Weights of a small mixture-of-experts language model, trained from scratch on English Wikipedia: 16 experts in each of 10 layers, a variant of SOAP for the experts.
Below are experts of layer 3 (counted from 0) of a mixture-of-experts language model. Rows are named router (the router's row for the expert), down (a neuron's output weights, with its number) and show model dimensions 64-127. Each number is 128 + 32 x the weight over its row's rms, rounded and kept within 0 to 255. Numbers have three digits each.
After each expert's rows: a language model's description of what the expert responds to. This comes from a sample of Wikipedia text that the model never trained on.

# expert 7
router:043084122124181126136077086076138126135131112111111126165100098113191162163076167088125143142119062077146114108138133205128098151126103173136157109138172128143095140112111135106185103168110112
down0:155149158087099179097157172150141115065108168139139154078194123091101126111121145138202079117112104164128136114111095107146103131155183081099173121122108132137129132143117151122053124112135137
down1:096160148136165089177143113096175138093137114103155144185072095129138152157129155187164165092173162168103137041154112147135119148119148110090182122133088143139107111142137179135112176159094118
down2:067107130149119129117110105107083110111148146121165156115128103090141137127102095136153089188043143115093158138106171136154119121127098158136150116151103166085095163128123151180122178169087117
down3:157158152114162138102138089108106115131176170067109148181204123133119162072136128129155107163136127152082101162140118122137157129109151131208140106186147084115097116116138173111092160148078123
down4:141108168176112146077173141082140099139121155066133117158122119088130087122098097077073134162159175098121179125152115075125103118141138139120156178104104153123204116091084149176084162112153086
down5:113156086144185155147077144096146158142135124199068163090100136049139120166139163120113129080144080116135136082131162132156105144145152090147080107101134089178135088129110122138132160144129125
down6:078149105171076177121123116117106161104130108099131110146131105148133059082147108122135111138139130102104185111107112071104097121064150137134112116148067137148212149107135130050093116089078094
down7:181147169145093173139141104224124137112150162172093160115099114137102097133120181075102148137133185130154118120144119059102136108160080166197118116166095114136090118086122116086109158130132137
down8:126148201057162099151169121133070165089126172097121053113153106126123119093118107134160042142122126113118137119183147137189188093106184152132133118132138148174059190092109164186211153141183160
down9:147105183134135190127185153143132126178122152154125157104129141178111108094105144154147156105143110148104149129115176056136113156113146137139067132177078118085152157183095142122059145159096180
down10:125144066152120128170119108106077166088113160112151099089120128128132110106170111128114170091118161102103208154150134152107195143183104144080154101103097138142156120078088078177189133136179068
down11:168118119153131081181119173136156069112141134101104093122213131138153137096145124138141071149145138129120139104096130147154156123109122121127129122122110125117121103161140115157136159057150220
down12:142126147164121102109101149185119162098120132102062111167082073165087146125098166180090134114133127177088100150077136124155117087134146158051146156103164138154144137116112202139152151141119124
It responds to: Commas, above all in dates after the day number, plus "and", "in" and month names such as September, January.

# expert 12
router:129145131116097167171143107118135176089118137075109030167072102177143130186074109088187131123103130163163194082056109088078156153092126134103111129068156142065138109087122103103124103177089175
down0:134125128156144150164146150147102122135196144156127140028085115170118173176137073136149125162110132108158105106160149187094164150114095105170138128131130126159095105083125151100164102184137106
down1:093120144102115090109088106135117115115064056142127139127092179140138108116085110155168145133123119113067157141131131090098122122094168126061089149113053074103134090071095098129181156120145082
down2:133151049126096134166130146118136110168127138103096124099110139172111114135043129064156147066188159123099183134125089102171106165125131136151109179121119196180116124078148140158120075074064127
down3:078147074126193127133162124207125169093154151180134123102126147094081148117076138108138139107100140172114127138172203136107127148133180080093099164101187116147151068119168106157184136092131125
down4:117151124044175177139161131138092161089151158114128151104097051105163109155127162175133082080114174169104100124100116162114108153111106073072062163105124135126103092149162113121151142087159065
down5:172144114131120141122162179136146109180107096158117136045140133170094148098125088154138091104090100137160118114142096217155145091180140107058121152196146156149095193125096121125143105123121133
down6:087140181124160098130094157107067172081138092098124142135216159091132187055097171168101151183179108138160137169125156168174108106148132115139100128166112123091141097164142116145178096108069150
down7:184137122150121076163173109128133145120124115171090114097150103116130164143174137090084147132128155133171083122100118099070208115077070139101039175084098179055113178057123106122111159143078120
down8:130118139111136085150115161191104126115151169172146119172089070097170136129123167114121165130059070144092100144121111155103103053125075149167142076167149138128101123159148156166161162083147132
down9:089149126134093124096108176144176124184087122127138064103113128173144106098149062188140142164099123155119182148090077106053106140126114119170109084123129151079095139164120131132114131102093154
down10:121163135162122093140164124152183079137165110109078143160186160166085159122104109137135094138107082144163056166152134103100137164133153123063088122069117155115119107157141140153126174151105163
down11:177114122158173094115060216148104112084143134086148124205109143126141171095176122156167139121126087139142146109171123154113171137132190105150083188090119166194147114081091121119171136118096148
down12:138128144095127124046152158157168089071117178098112079151077107174159102117129152134083148146131154155143129127139101129105166092163178106089133114143152134117152176080142077108088156167215139
It responds to: Digit zero and nine inside years and amounts, such as 2008 and $1400, plus paragraph breaks after sentences, headings and table rows.

# expert 2
router:063160181098172140160118166075123195131082155092142084105102129173087146124140169102125156161140072180135138157179102152146076096161130163099097117113093161177126153125111129080137119169095129
down0:132180164140191060108172133098152109113117101082145157129112119177157189141062114120130109132149141143121150162133106102099101104078148118101121096091096096087107088086154129082106208205151135
down1:084126099195169129117126165144082116136091190121192139056088152153052087071116115181088150118071164189109134090140144138091074136132116113083155114139102097049179108185165198112098113093126146
down2:138135142126142129135193124202075093092078162125142121158155086128112110093084110083155120145170161093138148093117100102074126127180172175089154108087105141213126122124111146134145129136156075
down3:133132093141101106120132072119146149183179094163137102105093107150158154103150160115074155104081187083135097123120140171153124057108193141155137066158187089163138116123087102102147087111199159
down4:099101117104140186136152166141142128130094111124131133103142117155104163110143113088155158127151134127101173134140082121140156131192139117139125175065107134137171105169115149117097104116152179
down5:171098106172126098157117109151128149152122133108122119151129139157054125113120135139152146120136141161075113081118116124175180126081146138154135105153128100147144170145122136141119137147121122
down6:106128202120121140154148161097133092141145129175178139134143103108112189069230162102109159182126163166095146093135117126215188142116084118081091116126122136099091102138143093124086126089110117
down7:194123176246134154101148211171085109089114141096142147094102157126203043101144153113143095130120148126102116131164160157169129156221081141075081161119101189199125145126099117151095109114123082
down8:090079160138085144143104089132135165159098113167057153139172050135145130115139129157146064082090108091110140076135133107118127131105124071167083139084122146147172117075132128121143073145144143
down9:105187136146104146168152111130098158125116177069115121113093051158069140124111098127131117179052183168142145119110133157152111114171136179130175092159118142122094086131150107053134153114135197
down10:166101146124135126158148092035120159140147119143123142195066139130139166213099161093160131100089074085180134111138111180126116106135152127099151115106202108176153166129153065147103156190155110
down11:136069114113107087108068104141149149097151093114117146162193094088102107175094085111104098149136106129109173060088132128098100137094128075107079127112153111199089132110199137095087113141140052
down12:192123109129126144150105188188143180117153126222081121142121111095127117192096166076127129167149151077125182124102145103172132067162127113120069177130163124126167108163095130122120076064172158
It responds to: Pipe characters and semicolons separating cells in wiki tables of statistics, legislation and results, especially cells after numbers or names.

# expert 4
router:112115179096163188171147120123083090128148142114122147162109180118107081158091107127101144168176082164151154145166131157155094109117110127118125104138144157095163226085129168163125053142130145
down0:137088180063088102174139087141119111130143146205128133102156109210099091183166174095144136169082159164083140127152161101138144141159100123175165146078095162098107132109141127148175047105172160
down1:097072134128175052080159081136171116170143119185081119143126179179105204082085123093134156148130128191119184122068111106190131076188134103154164172138133162115113170151109130158131192175102171
down2:129130163171137103104128127117144079175145081090129162094122116099106155138154172071139119176123141156159144110165124104141095147159160159130112137128110147113124179113162164061077127144095079
down3:160121098093135103138139076151076132103106132148149163147143100164099108163077111151130123153152099129116118105103132145179066123137156129177087114187143108085097153124158049161102127113123135
down4:113146155099075165085081130065131102139164094149171123135170164122123129091125126112152121170078133152170173108085165123141092156100197112142099120152116210133090153135158187150152188116141102
down5:125162098115135125073124133140083137134089112180203148089120087119156124150055149170127133127111114134146110189086130149107155090165090123093147145151160152159116117127144124112075139097104181
down6:199083080128173071110090161082104056134159210131102167120118128138103138107140118136095163140124133136138133133090107134139127106108149130117158142140167133116133085168079066107156118107155100
down7:097165147141122091132153138138181107151099157126160074139060064139160093152192151137175221101134106210119182111197162109134083114121128099181085099139163150164142076098070127228102151203115098
down8:067088162062177187090154183118173139121145117114103091103174213120165144112119113099108143097116150158066126181135188104076131200117163124108164175113178172183115140111106118134154159134136090
down9:129186145146113110111114071093177102116139115135145127144176107149142120166172165144161131103148161154191124098132130104132123134146116034118115144161115115104129098131175134086077175101186137
down10:105113145121119201117095087123118126134096158110157185143120118122185132114150142125172200151087099197139157150195116179123149085121122097180138140147138164051176114150222075076159103095085142
down11:137149161166080139110200143145131186163114147139111140111056124199096168164105084115154139161131165119145145151113074130095159155141097102131191092109183130067118148170118156135134141171119101
down12:175111091120224152138149144142141146089098099134088096127117172196100148149147065111139089145139162123128098147141083115190132162164114102136157131088139109178058081136058168143086131129077149
It responds to: Word-piece syllables inside Indian, Sri Lankan and other Asian names and words, such as Bharatiya, Rajyam, Lankan, Singh, Zhang.

# expert 13
router:092158162111183149108165135092111114105141123099158043087111120120102200160069119138079130106126129126200187144125101212123105155093162108164063119107118123124058129106083081117141085151141117
down0:121110106047090107162054087114119140150127109090082106118137134105162141162158183214137151156101197138158157129176123137132135117169122120051084134127100117078126133171119168063160112170171110
down1:171138140157157166134100125153134117165125206157148117140136127083116188132125185145097099067076104142134128117122189122124170098157111110113162144148133177167188124151133143159105126167133105
down2:134063145136096128120090104119095105181096046111108179108129091120138106180132168139137129181150100150129094112164163134163137116101130144112102136115113101120158098092177110118108148204123164
down3:097107142111131119134125141098099100123175134092132120140122124213171122089139094108130147157123144097131158119110103119215105123140088109128108139146103115099119130157139133085138137064153047
down4:114077123115083129099084193177141152118169142096143128125166187089180126123155160126127120130183123121097056124160169131102164076107095168191144134180129190145125164143144189152113094081143144
down5:085122094156154088117171115133123155138149140169148066154123130137144150115100141122112135150115105135148117098156138183135160187132064152123145086165093141129104133121130093071147082133068153
down6:119123152092153176130124132085129086137133141130097114141136072125072153114072167178143095108159119094130121135095193102144066095163142120127174111149063169122108139076216139128101155124136140
down7:159139162118128111144086119131151105097100134107118133145120163152127108131101116148078146121198135070128084207157174159182171108112152145182096128097188074117126144156109139117199151137122138
down8:116137090115153117065069155120050164131148124165052108143190084128176101108148146132142126120097134183085143132143096132076099140136156120128142128172098130109146108144101136136098121118140118
down9:182191132167185153092129173164088106117132175143125122101134119133158131100072077141149098113099135098122140080131166136101045121190115128122144129125136140167195142152123114204131165099137085
down10:109146217078103125160150210139133063157110068121166096157130092118133080113171127139097116098098147151153118138089103089099114147115124111145142123160189133113093079164171123123049128121140146
down11:173112130112092048094139144183080200123171141164128118149107128106139077147098094145158152155180127129108135108142178177091238148160125145152073107136121177160103167113143132149150115124146106
down12:127126180103163152095151104118158103148108148109126152141117173120123149126146071122116138183165176036131149145100137133127098126140166136141087150136155100127095120148106189079122120129115135
It responds to: Hyphens that start list items, opening parentheses before dates or units, en dashes, slashes and spaces inside dates and ranges, as in (1.70 m.

# expert 5
router:132095098111135179130161107160096159129146096121121035176066075115092121095083097104106111109142120065152145114087091164127105159153091166122065152077120104089152164129132103117146115106086111
down0:129124047070125120155133129112156139168125123135143111067138106092072152133123090137133146110077138121131116135073122182141135086126120119096155162112137108176139155105075072163175164125099150
down1:067144193151135120149131122122144120158125126099207148132091106096144156118155155142178116148137131127076139104132142145079093123148111158064187106091165101134154153111132100169126148117162160
down2:092103210149138120151144109166148088157134176117154113094115136135139118092096081062149139098107123153142111094175141085106137126154130096161142173164150102073136071126072136155086163046090084
down3:126110131127164123118111150161126138109169212088152129151124170149158137176146093114218150042084132119092131170137122144139147124114175168122177137112190122206146171130100149114157155148180165
down4:136175123096160142100119174157127165091160114158136145142170147155136171180135181177165171092167062125149139089123103148138144169144084114141132110098147140159165120105088106215140107150113139
down5:117100101111101088120121094171102112130163117118114031186125101098062081093152145126117134139113152177106107110110185160093181163105121156112128206180114141158109152113112137108131100100107133
down6:086112135124129104162101125140092097103133154119168130149186166103119143083115113146136138162165121174164043126121159100055155176146199112111138135193112153139129160164160136129156159145135122
down7:118176129099092119122150158147178127118084121123139062139158110103146125162146093198137089182138156126076086140237050142154121123129158070131164177097151149218159144126158129128098090162126157
down8:081211107130159134112130073153119142125135176099098087126089126135074136172119101178175096141150153111147098105118105094078096053090120194128145172145114147150101039124127104128138108155120159
down9:101109093165132167088123152151153114133138181133189117134130157089117150155094091180114097125113133115129100114158147101162105051203130103104084107120106121138158119135056125154144068109165123
down10:111084137106169174134156124122158155195109139078122128076129148164151181107183125186126141076104116065080095099141114131127067101149130105194126145109131102122134125158088122173122140127127117
down11:177100095149175147107126126134103090131113127097099168191121179140073102108129101138104115127136147096145154161216142170115141100140113145128115153196157123123065149170119138114133208112127129
down12:093104148173102033150178111121156104155068104160141116084110132099119101121078088144129132164164085171166098111122088147116128125102168166115099098168142114105181113115088211147101136137127101
It responds to: Letters and word pieces inside Slavic, Turkish and Nordic proper names, especially K, š, ö and Cyrillic bytes, as in Kursk, Kragujevac, Tashkent.

# expert 0
router:127141150179166123130147095085166130084124138134134137165077113148180124111099129108187071082093122102109163112119086149137135169176084162097156069105096171150155074142077121157110146111096122
down0:116034147129175126170192119112119168137171137146098108121096135117153090158149193126132141138169121094161097086075117067112088091138152111129164129171149105104168170101154128111107136110122126
down1:127152099115185133093133128118174175129157155167148144131219176112126148180217120133196156154105059139166190105143125147118134148171167091159157084131149106126121157063114149155172106124102157
down2:180089102154138085114124158078099117093101127130108080103080093112101141110047127126139110145170162135140168164172081116143172162153121161156110168142122135069108115063162150097146155120163139
down3:129088080114122114071088166080123079174136128109056093154116189157162139126080184086113055099171126138117139137121123121150135170131096060127166135121073157160158122117104122156152141137065205
down4:150146149110145138073098085131146162092154131131180100160118152157130117134148117116141112124137114134155139101130154132048103119142156109173137055143132187098141148102120127151104111143159158
down5:139151136133131140144142125046209098162109172116095110098096153164157127107135110136135124095111095111109130121143122177095183101127174134147154057101113107202186101071090142113101104177168173
down6:148129090139147097113112100075154181074130135138118129176204133142105142129200122103187119107148108125091134103163155091146083096124133164126104105145147157125117064128138147076146173109100147
down7:163130111162145145230083111119011075131164152105106090137117099163094144074131133102082141109080113110140155116129130121130145144178136113139171125137167139123133125187127128152117141106087143
down8:101173122103158107113131096114132126150135134181168161124129194136129158056111149077174109129108121135114122158129136146152063109085113086147136144159121073141180153118154145172141143117158143
down9:154146180064139057118169097164111104161095190119082133148185126139100120230132112162144115122107146146125096170093149187141155150063117143164191130145159116158094128162167110149131101147120137
down10:129091112133136177182101113098162108112115063095170144160111138131138115103101072138128114096160154089150125105100217179142141180131097154077121124099122122139156157041163114059099138137091110
down11:094161235101153066070096099072153072129118128082133127144181145184147159115173163122093187117139186077117166139137107131142115087153170152103101111105109137149150079081200145116133102062133120
down12:129096172098177131129121111108121140179158087085109193174152127179135179098138186124113135154073081066099124133134165098108118103133078106107152131092075144167100127142046170177129141157104120
It responds to: Tokens in music and media articles (album titles, chart names, labels, song quotes), such as EP, Records, vocals, Pop, certification.

# expert 6
router:142147120133154163179164086073182176086157154139061065109087110151119135096109131077170155165178117081187116029051108118197169161117071122076097127154122111114096113176085142039162067168127137
down0:107123119094152189079122077121133127119110110117085168140219106149140162158127124162153178045150114127127142098175204101121178135083134125136103037079107170111119122167141136159160155058118139
down1:057119147123101092153126142094125149151079132130121099142148181121103128064105124133092172084165094100078100101104077083148170164139131106136166124087119120139088140095120102079070127114131137
down2:129118163090095135057125094168129084133128137121151098149148120177122069096099136202141101172049165151116106109145110103165145128093183088159125131153141077113110138106129117122125116104167070
down3:219117116220100142139047123096105143142105114099076111191122179139134142141142141181137131129135122116104078085099133121150156123122149102174140123128134106152181093114112104098125124161104110
down4:105098073144139158124186092166103042131147102168164136128139191149127141128134104108143146143108100141117112120093092111080128187018147098134120145114161146155133136153114115113143110124126184
down5:110160144147149122097164130117142121091136126101107113159159134129174096079105167104155075096184118116130126138101121133133132119137190147168128122117098067082132149157120105105103045148113146
down6:070166146164139164139154114104129080106190117112148128101115107140119126171144145094185142123121142183141157109120075093102135114136063124137156090176198087159101128095133127129069162177136132
down7:129161170144070093150110071139126114118155130162111151046154121110155114118098157128093134101175123125124121026141084098116116151090112108145186133143156192149105132127119128119141197097200138
down8:108066109148145158115105146120191105074141152170130151146147115144130124108119124062158160170122105169148102063199198121103121101095160126080151099144128100123146152107096131152170125160128147
down9:147156119145127119118089131092083113139158134147159176116197031136157113141158138118157081093136164137121141151107114123058108107088151152087117153121171081144132103169118102077126140110181121
down10:139148147117061117079156156118106139135096224125160171138141132091116091113103086145151104114143164086151112149122093159117139175112132131125140145181124148190078142137054141164150102142126151
down11:099134115137115134125101122123139178097127078130101121153134094085152143130067127109090122160153099112158120132124126153173122149130137151175140124145090092102075149153123079082131134156108080
down12:135104076126140124160095130110172172098167149140127198139119100148081064187116130126142151126097120111064095110138101107120121147030122106190060081111167080124132091177126137121013124119136117
It responds to: First pieces of technical Latinate words in biology, medicine and science prose, such as prot(ective), infl(ammatory), Comp(utational), disease.

# expert 15
router:106144109129149129174117098142104158159131086114147072108077086109106155118116133094127120121155171129132141063087100127110176162144111121136128229195109118107131145147075111152128148113091114
down0:149110129085124092133084134143125135104173107132133098103207117095159133113128132122120143147141150127181099153157128146138167121159070155105104148141145196116146118138089137144103138130139094
down1:151081113059101190187147124151087098134085151122120145113178134088148153120164161182103118134125126104160181138116178156121107105183140084167118099126121104153123145098106123128165183080093122
down2:118152112127153071137101110179120091154115183085143096125166120134148093123094120118149192153139131133117155091109134137127129137145133122098111113156150157151133104152155166116091116163127097
down3:091131101090117093100106110106190100176087150182113091138091123083162108162166129111056167121111128098155086132113098096101216047191130185134162077138113129117120151137103116191079141208089105
down4:113156142141076103113143074141128155114126184116132095116136139087124107163166145107096113106135061127132150119052126142153084103108168172130139122124118109149141146129090123107100106184143170
down5:131080184109132070150172135152088148126132153134146105104130150170107088158192131142150120107125075107106124157106133115182119110119125123090170023103152098125093154133130145188164126225112136
down6:128131170171126206195126129111089116134075111119159077094140140138104147105139194124072149123148163130134137055167063117149169104158115126113118191104075169104086184186110147100119097139107140
down7:157143073110158174178093146134060122122163071116101104133140131132094103131142127193114081177142172089159094128083147130172118171136106146149145128150149140152142137138107138160105095078219089
down8:109100113166090081151139113119117133147154163128099146144101091115156127169109149159063177118118092163120144135107141127116153096127134167087113079136140133078153130151127143119124079113130168
down9:179080158185144069154103116121122063155123146117108072155129146173108135177067145169116131191169074135145145128099093102139123159133146143100143108174132107141108153123143172132138109086118117
down10:120153124162195120206132088134120103065162174050124074150103119123082155131102169091150117128073110151075097153111150116148129106109085174073151166177112095151187075143105106139123104069088091
down11:093123119137135105106123087091067095126150093163124102099125102114141102164087154099089197083094129069181119149137090124080151136166118162149087129143111089059145122137172108210140121115177116
down12:128137143124124111125056058165134111089136112152118124086146180116174098156130127124174146081178121129130106136169164116130121111120127166130164125071143111096155146117096179132163158166110098
It responds to: Pieces of French and Romance words and names such as Canton and Île-de-France, plus "there" opening existential sentences like "There are".

# expert 8
router:147159122170101112118089179118070126136164158099117079146113103116148127109117110103140123156102069149165201136165151162152052119094117116129109141137119120162153179123105127183188164148148121
down0:142165114116136092150141115234161105078136172116101138127125096097092119129122143124152102153145163142068092114078122156125167156190168143124114136148145144102094153168124093157119114101116067
down1:151107153131188138133155186114158139188154149160162138158149196160161173073138112114122116188123088099155161067111167122100163147109064124165143148063148097116118163142138138123121145099126157
down2:107123084119206098105092095145172102153155076096123128156125150182155173121146132074138177108134097076079151153150099072124120106106130149105108144075119082199180139085149125163172144104105148
down3:120146118154094138176069156123124108116121209185178111111135157164070145073127165166163108084124088103153162121173168167155108086141124152117092148128134117093142125122149143107096104071137208
down4:038150164102154110135145104061152109185151155124105119113077173193124131150130171135104160132116166148112098146177117155145114097098125178120152105170140141140068115156152147147143137119102235
down5:091116118086109141125125190190172107084130093165079133146102112137117157156097132103092068154108124101069110110133146140157169099152100100128092128164180166135103123096167099138168139089125134
down6:121138177150109085127106154150111099132130119105125181178197160131137128135045129132136121112150163122187106182077190161150128089181142122077130205139115142120128139128111128076132102120199143
down7:084147103165086085164117122106130090119154108140145118214161154172143101092162060166187101115118121151144152103117127080153161142189113153146056181086126095111111150126178098110116130151084078
down8:088129154114095149189174109155140090138137168139109100135124111165110138155138124118125106111077129113145148141136081148102143113137167197148084149091095120178179090093113088108114089148140124
down9:128140112167130183172104104074073167139150132104066151123142164080148092130104161163168148154156123127081163151156163079139149162072150130153145172107138107096137139153085109163069111129083113
down10:118140155154135092122146117049048105157102077117115132127134108124070152127102154078129140095135086109121116140121162072149089068102079090152125076127051120171122157152158094085148126099172112
down11:145098169120145116172127140094117165169209149117158080100078208141125122136121122154106088182077148097173139170125141112088145107134157094096094165129147207162105060115161111171123129143143177
down12:171094099119122129138198089125142138108118152121112175122158127122117176150149123168152121157122154140062084118119199126139127152150123168075107146124158138125150132108138035097144170152124155
It responds to: Words and numbers inside election results and other data tables, such as Registered electors, Turnout, Candidate, Act, and percent signs.

# expert 14
router:107191128112140179131114090131136190143136108153125077130118138114161205120117140120126166144173166113138139162131114171106178110177121087122110196171129079132178181172078088118121094149131133
down0:081122128134115125143072168096090153132126120133115188133152129154109102131137082120174103176111175151054127115086147141114116164142142095185162100087120094186124073149158125173085077141195101
down1:082114143173103119120084156126169184129124149154148094172167137083191191115138101187194135103167139105169129155093118175125083099096105125109137159129154112149115114128146151143154133155133108
down2:109093131162129050149108124123120166110114150117205181217119101065143101129192155174124163164144090154132152123153137142153116228143132126159174100180152162125149118180152102100142182098126114
down3:134110105155141128135123187156108166102196103165024158132172080162191162164181152170127072102099070105094182128099097134112135111137100095151080129167126066175136115071169152098108187109122102
down4:115103111134086102144089064179107126127146125104133141091181167095160155154114151093121124091153128105054098117080161094139110153166067122173152120072142162117126128101110134146127183142160161
down5:173147104107139142097157132179061101119112090143091099131142157160085120150105114102121160150128105106128133216167143167168166079117067153176107140138149122092132136102090049112113095148128170
down6:172066153138165088072125079125117105107161110141096179154125099170116195113156148101171162129137122136127192139142123160123082186071165141074063134103131131118149127070109146164128150116119114
down7:136157131194091129120163120136083140131098065120121208094083155077113097082170136124143165155104116121113078116115117141092143141134074103138134116143141124078135177170091149162120113157125111
down8:156114110102132075061107137175154121183166138122120090085101078098101144109107134094083091124112095141126087141101105103125135137171073130153157114167167138131050120153114089109135120152093119
down9:059148089116112094127097163143074146157129145101105118129114171074114152138165135069111137117086117164083083161140109195099100106174082126125170152156172187185176189083180111093139142084120191
down10:160152089125123106111116101175103084110098166095149112191097163130127143146166092151112142078079149093184127135108080141121133144159164191133105102195169117127137162094118127098091100128173103
down11:095182098161139086147151121096117170175199112096149100129108143115172148122116119135069104144115097197099129096134133126100142130147126113145171116167163115110144133201142135148165116160100162
down12:117145099123110171158127132184127134156076150053118087107137151113187092114171124146101109115131099102177183119116123049181177151087149158131097151144123121114033149087123109093159161154073143
It responds to: Common English given names and name or place pieces in historical and religious contexts, such as John, Henry, Charles, Saint Anthony, Street.

# expert 11
router:101152141156186156117164135124118167107143176115114113182129108156154177104099152090100151186135132122170165101147075149116101149122144126136105172156178117166145102074100084086160081139144113
down0:142093146117110198092161136131132149139165105180104099141132138085125096140129151167052185164207127178152064102149127135121136093100104144189095058134113185094132157168179179121073139121144129
down1:113149090173113196136169123099125147082153138160156129134161081148135088108111108155228106093108142161096179111159164109098111111161091093159144085126149165115134099129178124107124135159168154
down2:159111147150161143105130093129093148109112140148128162148178098131146095124120136110166146125120151087156172063084118093104136141178093097079141109110125169111184130185163163170116152143131099
down3:114089184120154156105111096112123178155045139087107102119140188172112164157108099158179120140165099167135110173145177125111124093110149169069100094107058109132096150170115130137132110111050139
down4:120077112145144132071156149131110099136073157153157132132188115103185139117100132181161149116145081114126203062167122116114092158067174153145127099105094066092142154164137127140107076177181168
down5:114106139139154115132133142140108161139114119117079130100067132094151133129181088140107115098099128137108184156140204089173139162168141157107104124182135131076096150176134157137092153133082126
down6:164160119148124173192131107187128134198142115113135143075149137124127103122166110124182121150124095108108152111109124117103135087096085134147090066119142088115199131170174063071102183132082075
down7:110079172082146122096135134085142121114143143136125078123192108155122127094160114133139130088128104093199092123150049140159174068158122147088102144113067151096127068187074102155142089210080184
down8:137106090131115112083161141124244151128153076172141161160103119128143076199103193205107091167138118148162089102129085131173131120102109111136130146171127122095111158084110177105113164137201109
down9:156133146105118138101129175082118113145141102137120094112101109107160111125208139162143164133129150053166124157086082197076161090186178135151122134212131097122135088131108137166144154103158120
down10:145109109095170153078212131097117111208104137175150141116140137102135123115133223132100078169132082196121090164193195109156157105114113092159086116132176160111095166174147126131093166149098137
down11:109087166147077134149156149115090164104083156133157119091133113124144139145142162163077119112165076097132147173098112079130169089150133192129146128101127143117073158126085089152096143113101129
down12:081140097163126140140122155122179118196166170132202137123082170096105144174155064143147107111104159121163155082135137117111117100135130148065144159146142120144132124105153120100132156095135112
It responds to: Full stops, colons, closing parentheses, quotation marks and degree or minute signs that end sentences, fields or numbers, as in "No." and 1:28.41.

# expert 3
router:118152106168141156163152099059153149077121150159109057192084095146165160080091089076173141119141097127192161076067128130198140156131081117106100110141105153168139126183040142062168083160116086
down0:154117188058164100147109167167188151123117153182138123138096090146163081152110217146113134128158112147123092115145077168140061136066083056106136141136167105156135123144161159115201155098077100
down1:135091102110148135104161139186135093103173116167225113078143138135139109126132111106132122116102140161065121136133165132110143150160144159139105128117123082135132178123099080062151115178141101
down2:077120132113099136110135079186114132160058087152150155141124157141129115144141165137132124139145156080144119155170160134051127162113139128110127056130182173144166152074130064202191095145113072
down3:130165101153115159091147143174109107183117095140143157141109154155148113101082154145115156138145128121071115091079175121162115089111114111111139067125089067081118153085112158167082139147114084
down4:120137129116120179163136093109150112143145175094122164150184139125055116135103162134182067121096105125139143155110151141143050112099134134115088187138179168116166122075142132122149117088158126
down5:154152096065142075142100140076078154129158100133128102123140195109108073161177113184159152146136185085137145078150081152156152116148123121112125119202156145136122147121080115209097170146157115
down6:096151147164165111128166176138108143095150183102087134126107095085084147136061150081161160099104116081088115092131071136144073057133101097165153166149121168121160171174106145137106097154130181
down7:156121129156122132078086070096118100084154151111110144107090095164109090090092123070116138120133113128147116070096093111085127097095122175053143125178121128118044086131129128215090130165123104
down8:177122153156088115123097130152121109125089169094157171097128115152208165139133082143198104180108120114218084156094165114184096088160166159110208101120145093145122154138135160099121066097122078
down9:072106138099195153104149128138127163118161120118196115098056078086091136164159108091217096087123139091127161098109110177132142074119138117159073126118160131160137155129122159191059193161023173
down10:127076108088099162115128084098118081151112110103141155139080082120095142125223136080096148141137109198105142212113123148060093135134176116091161108105139180156079132148118160105124126134128191
down11:108084094114151138074080136098153128139115152124176099140150088127166165058161181082166180115176126119102100135148135140145103098116088151097132140123144164059139155152123145154140135124115159
down12:129134081110201179108122133144052142189110120121102128137134093151161166132140149133160132138154143123214162200130098092092166134141126140166097094170086041199150112090158109100102124112141164
It responds to: Main verbs is, are, was, will right after a subject, often in definitions opening chemistry, biology and math articles, such as "is an enzyme".

# expert 1
router:130130111135118163084116187102121114106180121166134122142096120171176107168119116177143108098102118148159153159164109183091161183127173107146117132080110154147138106132119175117118119117127126
down0:143144110118132126102132156127078152117147139135160104120126074124143139213092075117149149168136092147135103142094166095182137113105109132129166178121168166178193137100163099164166136086176114
down1:125118123192115089110116126124106118112107159206113118163134143098085139145136108166138133117090108127140218157146096088137113203106128174126056099126148146185060097174129103095088063128153073
down2:101103146191126115118053119083097090126102139120127145142160163121160070153101129166141153139103154122114119166147135176108138160122090166112121105166136181101145162120109154172091130165137078
down3:111174121102121086142077137151135126138088146146138140152104138127123111049166110096147132070133191084156125068109137125165112105101148098126140100136133092091177122190165110143126140169147103
down4:111087085164126164157117081124108157115091158128075185111087125072147120099079139151056132179188184069092144115093157149143098165102154218100143090140142133134129085114132090135082111113113166
down5:122124126128139165161059154070127120135078170137183184152133127004075114131165135191123096129141204190167181170094096105123106108101097130145169101074134111108122131111180112151107112160164127
down6:052198120170100113069067122171129104136110128111103121069067159143128137130094109104143124116158149166149160135121123110153095084095118130091129127103197108122110127109128117103092126060185162
down7:162161165080110081180211122123183078096107150127108143126109136105168182084091138119134152157086126118137100120127096148158107163135154096098168073104139163086116163152134123108063116205103080
down8:088172097129141165146181134177115212124159084084149177071112174164145108103150108158122134144130166163162186108173130173066122095103123087099119092082123107122105184151112072135115167097101141
down9:064136115122086093139134121155113139158130180141176198116097084086199108107190062117146147109145137158197120124167092096118114162133111094128148072166118142075145133134144117139099121103130121
down10:097030183196154191135161137111111113132084106142139183140118107170156109054144126167141165063102128099082119131080086101113152089139152141103189185144076151126127151118089122164086068099132180
down11:134050098165114122125105104140154104168114144111113158139127156141180130116098072106170119098185099059137154075080116119169164149103130124105141101131108134112108151104162142096141113161136121
down12:151140139113083158137168155129096101182132120109135152068120175103139153142097101131091085137135165130142135064102105080114150131129159165147131089167165067096124175128178159116126164125138158
It responds to: Pieces of city, team, league and university names in American sports articles, such as Indianapolis, Green Bay, Cincinnati, ESPN.